python train.py --n_layer=11 --d_model=192 --n_experts=32 --experts_per_token=2 --d_expert=160 --d_shared_expert=0 --activation="swiglu" --moe_layers=[0, 1, 2, 3, 4, 5, 6, 7, 8, 9, 10] --router_score="softmax" --normalize_top_k=false --routed_scale=1.0 --balance_loss=0.00577 --balance_bias=false --init_std_router=0.0158 --lr_router=0.000931 --vocab_size=8192 --norm="rmsnorm" --norm_eps=1e-05 --tie_embeddings=false --optimizer="muon_variant" --lr=0.0228 --beta1=0.95 --batch_tokens=131072 --seq_len=256 --train_tokens=659700000 --steps=5034 --dataset="wikipedia_en"
Below are experts of layer 3 (counted from 0) of a mixture-of-experts language model. Rows are named router (the router's row for the expert), gate (a neuron's input weights, with its number), up (a neuron's input weights, with its number) and show model dimensions 0-191. Each number is 500 + 50 x the weight over its row's rms, rounded and kept within 0 to 999. Numbers have three digits each.
After each expert's rows: "mostly gets" lists some tokens that are sent to it at least half of the time; "comes after" lists some tokens at least twice as common just before its tokens as in all text. This comes from a sample of Wikipedia text that the model never trained on. Tokens count by the router's weight.

# expert 8
router:514442403452526497550403457449476581536506494449463576538493459488542497508564437477505571508498452516538513497537494482502590551428451574443432537515400502482476499466532444512515430500459495469558422533533514491504571541577495542446503423588522524598548457397553581527491486593466593547493545486416561575461487509460555441462441459574444500521541517477574563493391514420461548432485540472587511478380522518491452532448566451513450516447536477537533455457517419468548467470458575455519576483485442564435535531577617560419498580552536500554524424454444485492488482572477559430
gate0:520429551445439573537519460505478562455452457549418501536566497524517537551476475545536479418516469420593555497572490497515451401600532430488502447596494472507580565447544446515506467550573397490460551548649518526509529476543521467501512533486465521512525553484508516454497478543336493417521455433479578434467506522508429484501482521424449531449479501470521481482476502537504481442465540557442480496465456512525415499524512495431567520417509582528504513486588552572426437484471497512616441486607518465503478573507577548511496491473500392600465566455503465532511498540623614426
up0:489578429492577485387501500492563419537509490507521500472524469507528499497541453459475560536496601453397525517383450485494540623425505502561465577450487437454466483480434448486551582417405593479538476449405480427518502461500494582505444473551548534474426465468461458533512511413605449573533498584497374543511475518473492494461507516497499478518453394457480474498551471536463497500544470460504522507480570563499549440517480597497479505551477460497448530513493435487583524535532490501390504552431549580532525421481397460531465537494462598358537417556468462523501459463415440535
mostly gets: "'", " A", "S", " W", " B", "W"
comes after: " (", " \"", "-", "°", "″", " M"

# expert 31
router:485584462503481411469486527439575452492480425498493449563467559531523466451493540547517549473624557434549504474523530585531501455528496453435536482473504533587566522538438378543505400501527519455474500478449519541491445503515494477566493594543583562581472511538543424469402425484442427475452559488477498510440479498565554573577477571399505420515429513450517549481473498665477480499501558494508513434495489502484535521506456628443532464598452484545472482483554458555459523453514548430534392412508484532591533562636532515544559441491528423554539536485466504537564487553491524501
gate0:502503439491517584515530437519559439554434486516511511484513583425539474490472525476429513587433352466488357429467529484449515610565536478545547418608518425465495501499444446570461551409515482453446523533529504490473525529599536481535414545448556507582490567543524519540480411415520518451490527456600500535513539489441544440430480437538407446528531589478536527482470456424557506495559395502588542512588587421562457529482505479516440438481402481529527557495465439479522554559507419523532482509554485522467538562546572469477572448481581561528466527472465495484545516529487455508
up0:526540417482530559497466439475519442472439491480535559460476529494556513533478514456426496555383369499504430430481489479431541586562539443578595433572532402492417546467450468520477514401503496494451540520531495510469458535573530439546425528469485557607473540547530466555482404423531511447516499463616449522445509443420603530455477449525356499479555617468508523495485445511541473473553381554557484471640565445541532565517490449498428431440452507528510503483508434502499538545474450505528410528564524559510512513509557475503546508504509532460561522551494536512464552574472550486
mostly gets: " century", "6", "7", "5", "8", "4"
comes after: "0", "9", "8", "1", "7", "5"

# expert 13
router:412506531542531379555462554494399416442466510514521459470471525420408516500533582548419515527453492494453527584505454488439505560557598397509484513540457489527544372473520547490433531476486558427573481439605535510474537553474438511541523443489564528517449448494601522464526458554557438495535443477511549529489431520478484555501463494547583489462527526451470431496521535447585489518417552481416554456387551584479561523454567451499557489515460538410538548416446511459572586557456518465477333545485531524482535443447444449585527560483546501501508516456463500481531513528559478517
gate2:468512503460474540583505527538434550567449442503586506440458528389567455476606547544476501426520533469444485544471472471501470517498541588494553533396516427492444453528541485493569588554554620552484523458458540546462506502546469445520444517524474493532536512561504463415537504555520482446592476538480555466522562464523511498506435447464492458524595464500613554459549502526489472553456496550414538510447459509409436503530584491577541511486484572511510527429542454506592465451521549402560528517478590582501540470570433449548451505483609510445467469588418501508492538506454663604
up2:428539549520587566484509495536597537466518526529561492493548456523472598538458527569540505519461395467485476531514568501457490482522474547477443517494552534511566541444532550494545472514430563533345554475480434521475515525581513563430468442480555466532422507422565471498567515568531440369507518591494466430450457549508520449501493479464529435564375449496505465397501525601506514496531529392496455442532461531393472581538541503594606540522474551551477490486557447558503503553451604617520559530562566544483543535510549499471508444455472554477400546441492526427504499469536537496
mostly gets: " United", " University", " South", " School", " National", " County"
comes after: " the", "-", " of", "==", " and", "al"

# expert 1
router:551547490488434571495450455399515584508510516518545495409537526633458535527587447521478488576531589571524557509587468507486464480524486451449554438491479494538494465465526463465475496538541533468426400446558563532561475507491510529449575458490524555487538486446461536505478514454481533518477459601537527432459475526606506477461511534498452513463597552563487504476514481472565388468435482595553526430541499543425432519525549438421415449456455476515533547394491339613538456527462478530567505482504562574547564528489533424534578562453519477490478497503529550520448417632435481504
gate5:423448506517464523482483502528438439526465554604487473492526534487437478465548510551527474447437538489510550524534580481396475406526538446521535377421446472459473456516462431458403443494634575481519616419578505583546542514570497443606376495492564538540485484524442541570449626599527451554556438493515480559456513429441531444575430518463479499471396475475537521421433449549524468428534455495510521498512475473458451520463458507478428501476456531523541521521459462527524545536438468479506440564439514447509414517514487389455490489492451585415533457504537456508457484486509439444
up5:536460634522557540534526564396504563516567474506513471468492497533537482497522438579455393496604571515526526557536439559493566535470454515551519456551534520499586569539490521598529521567511531447534477548500442527480554499420401531469516524471458361492498426476478455517565520435550437514471569500426534350514410557488508401529630516458592571479533519437536518551461444526479457532508478492551549523502554460440530551497609457474489486443424523490563528526593418539515510513551464471565506459464477432432433493556520482446563525461440502527405532530428437507504517499550475498
mostly gets: " States", " USA", " Kingdom", " York", " London", " England"
comes after: " ", "–", ",", " United", " New", "0"

# expert 7
router:530424509545469487514568440496510466527520439627456521519474504459506546453436577481492541465421490469495476559524581486517568537488508534490492464519515565449517469550539493536480588556526432515469438477562526516527442529506523510403517458497474572513489481566494414487515479510436458404493469462501480440465434587381584547552574422543429492415472494488345572581497531482404494530451557454557540569544513507422477529438498386549458556530563511542492455406403516525507487401571461453463542534496554576452481482606446521507394511438440493479446487483511418504398450422504500485
gate0:478463469455569530454441536466530505530468490485524452597431506569485512441535523545424532509505598549553521449484532515524454496467514494512426510569531447480465447494544448575459466383495537522489547482539438553429499409501565492573491547499488494521406427584484377599500525511456408593493511582523504574464435609500565550404492514592490485541537538509514517545526571497569481454546520559528547475523530448550480566543547450531612518438415413530548431549501523603545571456540516400535606568563512484552488439570435554447538499505530473484447528434550539437506449507513437459
up0:454553549569422463506500443572486567478534547502523594456520519423526479495577464472533497486457375466481521581507484454542487415561449449493583530429457560500539560499424521448552488563497540436500488501514477411524573630536527478552490470447406531521541584481434562489462504478580582426473562453414455471545523486512439437634541472443529502422486508540460463407498420533425427649468503466435532506508495545488537467527551536481374510531550608493496489492520476476477486535442492507508431500468512579516481554423561475653451475438470491533516480511519535501504472486491539557
mostly gets: " |", "|", " re", " His", " his", " taken"
comes after: "\n", ")", "0", "4", "3", "6"

# expert 21
router:511599478441466510575404487514461415553417489508542460479461535458482589505467517536484465489457512543439548544532372557520482470547536641503536546528539518474522522511490511549442513478590468437500545531576525494536570556466486547499484541465614532530487425421454388520546396513467473598580454529412545477464534482518477427511449528493411480470516465450457460474449459499524451416514579536529416512565563502498501557533422537514531478501426471628592517434479477521503564446538487498490509464503460496457390425453453488551450431541419445465541524519442422564538607448498431517
gate2:451600487596521484560549499438499515524536373536520570462517411559581462605488442460476390558533442491571505534504534456520525560561468574445510479493499473469481564429491540530461432412480437536474547540574539516474477496464427534505551508503539530536523543488515501547482570487441464551495487481604424496536450546491528499616506515478550530580580534465566474488540538522486487422457360506540504546569418524462529523547491541483564537383534473472475473491342545552513493374479497477509538527532546411502517423467461550452494515537545517478493507507491548449540628527624484454
up2:522506500546543500576454545440528505434454481495450492512526446473571553589434491435408482461443483503555522463449538513563544475573512599469590445532535421462460499606553507482568446451517552550527505532644577476524484505503535545463555477542435491598564483562462496471554484480477484448535464534568459523482435589520536469523435504620510467422518493444598431579602464461496483442477509499491416557485471471600463477510507498494574556544501430454568375466511512474586528449505464506499434505529461553531440476493477567534464427523548515591590476402464617456469523556535487443
mostly gets: " mi", " area", " line", " war", " building", " land"
comes after: " the", " a", " The", " his", "The", " this"

# expert 22
router:562564462581534442535476453558494511497437534498479519516602455468439494540505560533563470497456460490469607484513491454494557430465488620478486561394467485642540465595531534545593531494500442506506513476446531455485428511465501451530497418468512501450465535565446525531562619513497550545565535496595419473442476533565520553502498455487474427520436489517592522485558562460530500638556497445571477473476576547499456432562536583425515454548587533551541516530495532419440429443531508482535454525433536466555454563503405435499393450524570502577519532511494423547513455504511535577
gate0:444485495504427535575464484547409560429512473595432453607532492541484553506533485518572442490507483539431485475544535446500489505488499379421433484463501494430496536527468475489594509433479454487507521452464441506460562593441493517548507530460502517399391576517533512415592388449594571515445445529449601439414459532470469499497462510503511669500480451533520628536541501496483457496481585412490483568549412436445547525436478483438458551453481528461485533446569455484481458496493497535435529496436481498456473491508527489504553529439516523528549542539579509458392452471486424584
up0:487449508512528539560443528510462530484564421535534488464483544514413422518536466479485470503489487451580551519464625575602478422576589525495505501448549513511588532406555472473517518485494529487422552480467494497520414431417428513483616571515560466493450420506472394541454468462426511379459535432508445500500449559502509485588552514483392486497557600501380348528432524504491516483532503512492445534576561559483517514478600473499553505495553446562564448527574492466485366475486516487552554502458427553507515472544531505503453432515477511422491545461526572494480509437450438528
mostly gets: " re", " Re", " U", " c", " O", " St"
comes after: " ", " re", "-", " Re", " con", " de"

# expert 11
router:553487496492462448427472538521481446540479444590460535488553513529504509533523509545531488439631425685486535632565460430462530477575520474548465444407542480489545531473524567521553502427506514501488465561387495535528504455436500536522442497555532465554547548458520599564559550492515527517469447417489586452455470496622421490495396448468477530514419475543587491509502452546488353523448453497559470448578489525456510476444498626467551454542507553525474531513549492593512523498486511541510476487548477464642539491516487491445514485464538537475497527508550476444417522428491474589
gate0:502461418480599538492550459525445582489465513467537506544605450461492493433545534459538491523404534622588439490456531556511526504403457423443542485525594402422513500508502510402424519493541483501427474524462542433592565460489462504465424378510502490478464498531460454476483494399532509475561468444472391512581406462517488488534543503534419475480521402497479536583435497419457518516371557432466589449466439493460515572472517584396512543557470467528439554509545522510437527501470414461475519455492469509455529521516453524528544428476450545541453533461480562428469420531499530547
up0:495433422478527532510502405519446503478502529472593405513541483532547532386529550447522567456416505502575482482481564430536482542435431381451502480491525422511473508504527445436512490492517513473439471522542586484477510492456543480524400435458516438518437470591499559490571469458570523492517406498588395589478346473492550605506537469407435471475499406511444540536535522464467512504347507467526610520463417441458591586525418522530566543445465526494438549516444551495501546569522465474494550492508476447422495470458488569510552513463509564509438543457455526470541514480510530545
mostly gets: "1", "9", "2", "3"
comes after: " ", "1", "2", " (", " $", " −"

# expert 0
router:562397453457521518566489496554513571496543408453496514501485557573483504528423610504437537423508538522465458485503406489515456490475430571449368524497479480503576516524470563554476462469591508552418414531433466397537533503517557468454514559436534554460499530505406484550461444548498452549441532369438525514448523445521455599602550539475571516597514541540372499545434465502545561511506506492595483460483500502443461487447458418561516536563527444485428546573454517570498479482528499447535592579435478527523551462562508451524537515461484512542520505535465560483472500573624542490
gate5:494518468432508499578438494515592499513323529501532567474469462462456578553555530505501476513531389530543467476476428511506467395461573562473468505482419516484473411479501495407490412482463548512538565372486567500594555501494505462474531500484531553471535523559532452476479392485537519495515521442446502446482500410552495510494546538521467581586520520571499455507519636561530589398539460565503436550455533519551501549490522530491506494480565488481506477486502550471565476557535539464437537485534555593533518422647563489555493471399482547551520480451566570531454425474412454432
up5:484445488476562498493534514581515504448487537517455441515489586406469468467517435502509386506530560540475522544527533444498462525398456428512500557473417513549517493476645447434403554492493542435548520380465505538478528460546572490582455456451519527534437500523428502492493416416499475459525571562449511551512475536471452444430438466453547441509582457571432510490524543446486477513435466456485493605518550447432567446477455396458453500463515546421441441481551460572433618507476449516536468444636524518467478545528476441409455497566505567505530491471553483492493530417533407585
mostly gets: " the", " a", " The", "The", " his", " an"
comes after: "'", " of", " the", ".", ",", " in"

# expert 20
router:566474454438486474443477540455481495434541509438509404533552561491546523524530546502524548461411585465569574584432535517338529488494472461401486505590502547461550446534547477528501488441466527458489485581500473504520515473500445472493557498429405532511462481584485493498505476474479532461548492445458596544393403434456480451469471562542552433501443558488566434486464557488578552444508443530469495487568565595460538502417409625519497530540447470445433526411509494540444410560490506476542528543484512528533624504419526427476437508468524556507451470608541593515518496431486528451
gate7:535452516447524513496534556464413515418569445453458600564503429476531454492419442451509402454553464519508513389480548528435353460471507481576524502446476495522532568524431458433440560552529342528473463604501440456553528550495466499496589579567511496464428595420581522460472513512538532500501495475514512510467416457548490474443512479412472475482455510569498526551536503484517451599545461525508446545453441597456484471567522527515523505603461394533505526567526528492429478465578519455479448471485551449572504521429465539544550583476497529532478457486497561486565473467468366461
up7:523428495425578557438514550439399497474557496509441546609472417458541467428440508417471405443551443517543457450427556508463434448493489454599504490479418505473449525508469407465491493529576431463541451535501453504496517603500451527505569578509495539490445559467543542551487478544528453471488524458481498503432455462492560499442581495430366498529494479520490502591527504496549480630501451603539514505431451518485466474521539543548532471564452443515580487497554544528541463456632512452450432493444511484613523500449419580562501535489542532594463418487461552496499444490446392466
mostly gets: "\n", "==", " \"", "===", " one", " =="
comes after: "\n", " |", ".", ")", "==", " ="

# expert 15
router:531547510507457572507493403448542517499513522408543547525469466435556475555529595408458525504462535529582529510440480595471452457492452458504503462588463557476613405466499557472539502527508528436557522482583506522500428557534414576566549607483571511478485502468634474469484464519491621481516539486481459492467568503356548547535498456544416519432493480522512469574403492421467527424534438479503466554474465393511497534466496444494528548447428512550504416445442505431486490478471600479524596539446578527441541498421513538440509525569514488518481397474420547473472476511463434546
gate0:534448458632527523453396473442519588613598494461548574504446538513476486544527521474490562513562515480431525412611550475428426551453469469542461479405555449569469523555475438582516468464628446492416532492467582529503521501437579600514469564490525546587529596446475424508488448532484499496407535556517491514537530461499529465498483549442525550440453529480434577492514519547522460580509520506423561452503436508539457563548482495538554574419564443542529592456507516517510521479494482441530529491492509522608494480532481511477479545505441468597499432622515497520458561451465583455
up0:502519469540500541499415518501441611544596479478496547535465584554510432507573450476496509476601564397450570554437415461524447637508430533499438443536501499573588479538454512509517507434432573473551492489478512530551473470471561540450403561397474461450465493437530403500553464482518481440367532508586494458453498419435441510469494493504464524503490491493405563362506539469409468559459504485485554475442508568532518511522514473516504530365549466525502457493507475439449524535525503497466488487544567452457531476469492553539458534462493483509486463588552517562459619495374503426
mostly gets: " the", "SC", "N", " alcohol", "ensis", "IS"
comes after: " of", " in", " to", " from", " for", " at"

# expert 17
router:521556503547541369493542446550468489506463544579591502505516486521505454496545559555478498566574500459566509410472450457421390540496461457488520560509566498500397480530466460466428494556500497461461624502518541450497453495565558526481534548518503399502474524470521508496558548576554481423555549558531504497503430339471458457480470564542516505453404485529590591470442508526513554433589396487487510433419464607549472523535558475563530515470471449418479453515514460448518527458488528386443547561545398456471540484523497611477589498439465497471514515544528470548541473480583444530
gate5:597519500421479519499578494463613490506537503464577428462501550483493468424491449508566462514428573455470502438457530526503616487532525451547616521495565555512467512577511415490592469582563548521479454476465487535450558446554487586513528442515503416498418466494519544540542411532476501472487457472444471520505431457546461397536546462556458493513466507403434499495491548531496478543519516467496521540578567515508486457454537505468505415541478502436561527401440535581517503465571510522503455507518399621549581522568438472480441435413506489633586467509558541353500502563505461441
up5:571475501543547528503570499503520495616392513471502490503520450552561443389385543449518392582471428542411550548562533527467549524436459483563525479540496575428461431456510590452533539603456463512514457472488550535540482521416494465501460518473484531502507466486526478521486476535538455474579537484422572439412617558538512416497490424542525525493479538502386510504491580499495562518616595526526576553501558502491469476464491508443496537520600505495563483561495528490444511450487556397504540501589486577535516544523459354534526481505466516459430465547559539474525560517487450377
mostly gets: "–", "-", "/", ").", ".", "="
comes after: "\n", "3", "4", "6", "5", "7"

# expert 30
router:463465504541514513424522490402452588440522484530512581625521627461507514556495544423444503500516412548505496563514561486472494469521529580478579544496446443571469598498434575427481491508440492389475429558494517446485570487437515577525528568516463440554443492427477467418593554379451483438606585449488489528513531549472473467464550538487517512483545545462559541425429490559533513550448526449477540545591440511493538509493458489502596456501500547483454465582492429439468421438523444533428550531485496525446562542501492541620514457537519450421472438486524458562522547515576568492
gate7:459490460458528440507561572521575439408443494487510428567461461521634556499548518471430530554564524472485493520448566513489438544414534502482573499527529561497556434552367466516466441366394486502458539473515510524477482405513479489532481502411516534442571419548511421550475517502433517462492407567530490580504548472494472440532482476515564514518523623473311633447591536489494460545502524529587484553553521490550514521493482491494479461508521508393527452518477606548458506484451428531464554514462480428550506512541541515473463507540563459526517445519562505526506537465585454458
up7:541526545450517516467436501428433455546543473545516465557447489554426385564523493607597463523497512536472543545546470446467550506490507450554500561446506507459495544445514583522487522627517573470526434480575509397511434501481462433485445467498452490446462579478421516515508548524498480463432550557463542559499484514484532537539463493482516397468538274590514481567461445512510491471494519461410524431435501514467411477561533498572546487443552535504518540385519488491505432522433564488452511522549471478387472461536484517453506520436459526527562491543439549511524512542337541556
mostly gets: ":", "°", " which", " /", " by", " where"
comes after: "s", "3", "4", " by", "ed", "6"

# expert 3
router:516537448472620561402449666528514508467545404624547406554545561500528469502438475490437538432469583584443432510457446542536494575516499388479447557433524447474509411478469505550555464496485573529471463490489513651521538532557498469521559520409530541579483513532442523527509524480495448510449467463573424518574508535429486533461415559466441537641497509482476449566475483463455533504549569462505516519523487560565440460554560481569571536523532494492498525471524634454555526434493504538548462537425466510516505482549546484468478478544527541510519488536484470551491377489493460502
gate5:503458507453466456534576526455570490520470514524522434530569550521561480579461514433447470489503576440517443442492508480407478502572612548523483418424473519419540519474567470469598576450426478507543499538464546541440385591437524503492395515491482572482557530580524565503552478579486494498552469501574540454472539503447501474481560463569475550580491498545482549489540488473426548510569463527469557514563525433554422480446602506461536514509498539533468528556519590549441575508476524573484461537405529473551452539487523521493602439471493412603576507365456442570451550523414513422
up5:499438474433487507512498526470562565401493489509504483548534542530431481495530496410434467531425506508487507424550534400494507582471487422491610403548357376452531519547388608418492469537440415565500409490499541449559369417413450583521502401460526518527496490550513463551521491482514478420402602428443510545511508505630570477511554565517519511535435571492467438473534479455560504556427500474556521423438492498505517493434493487451537530460447518454547516466446465463510499437501477494522444493457468469508450436507487500470491455494478432461499494504382500539506471501476571542
mostly gets: " was", " is", " and", " were", " be", " also"
comes after: ",", " was", " is", " and", " are", " has"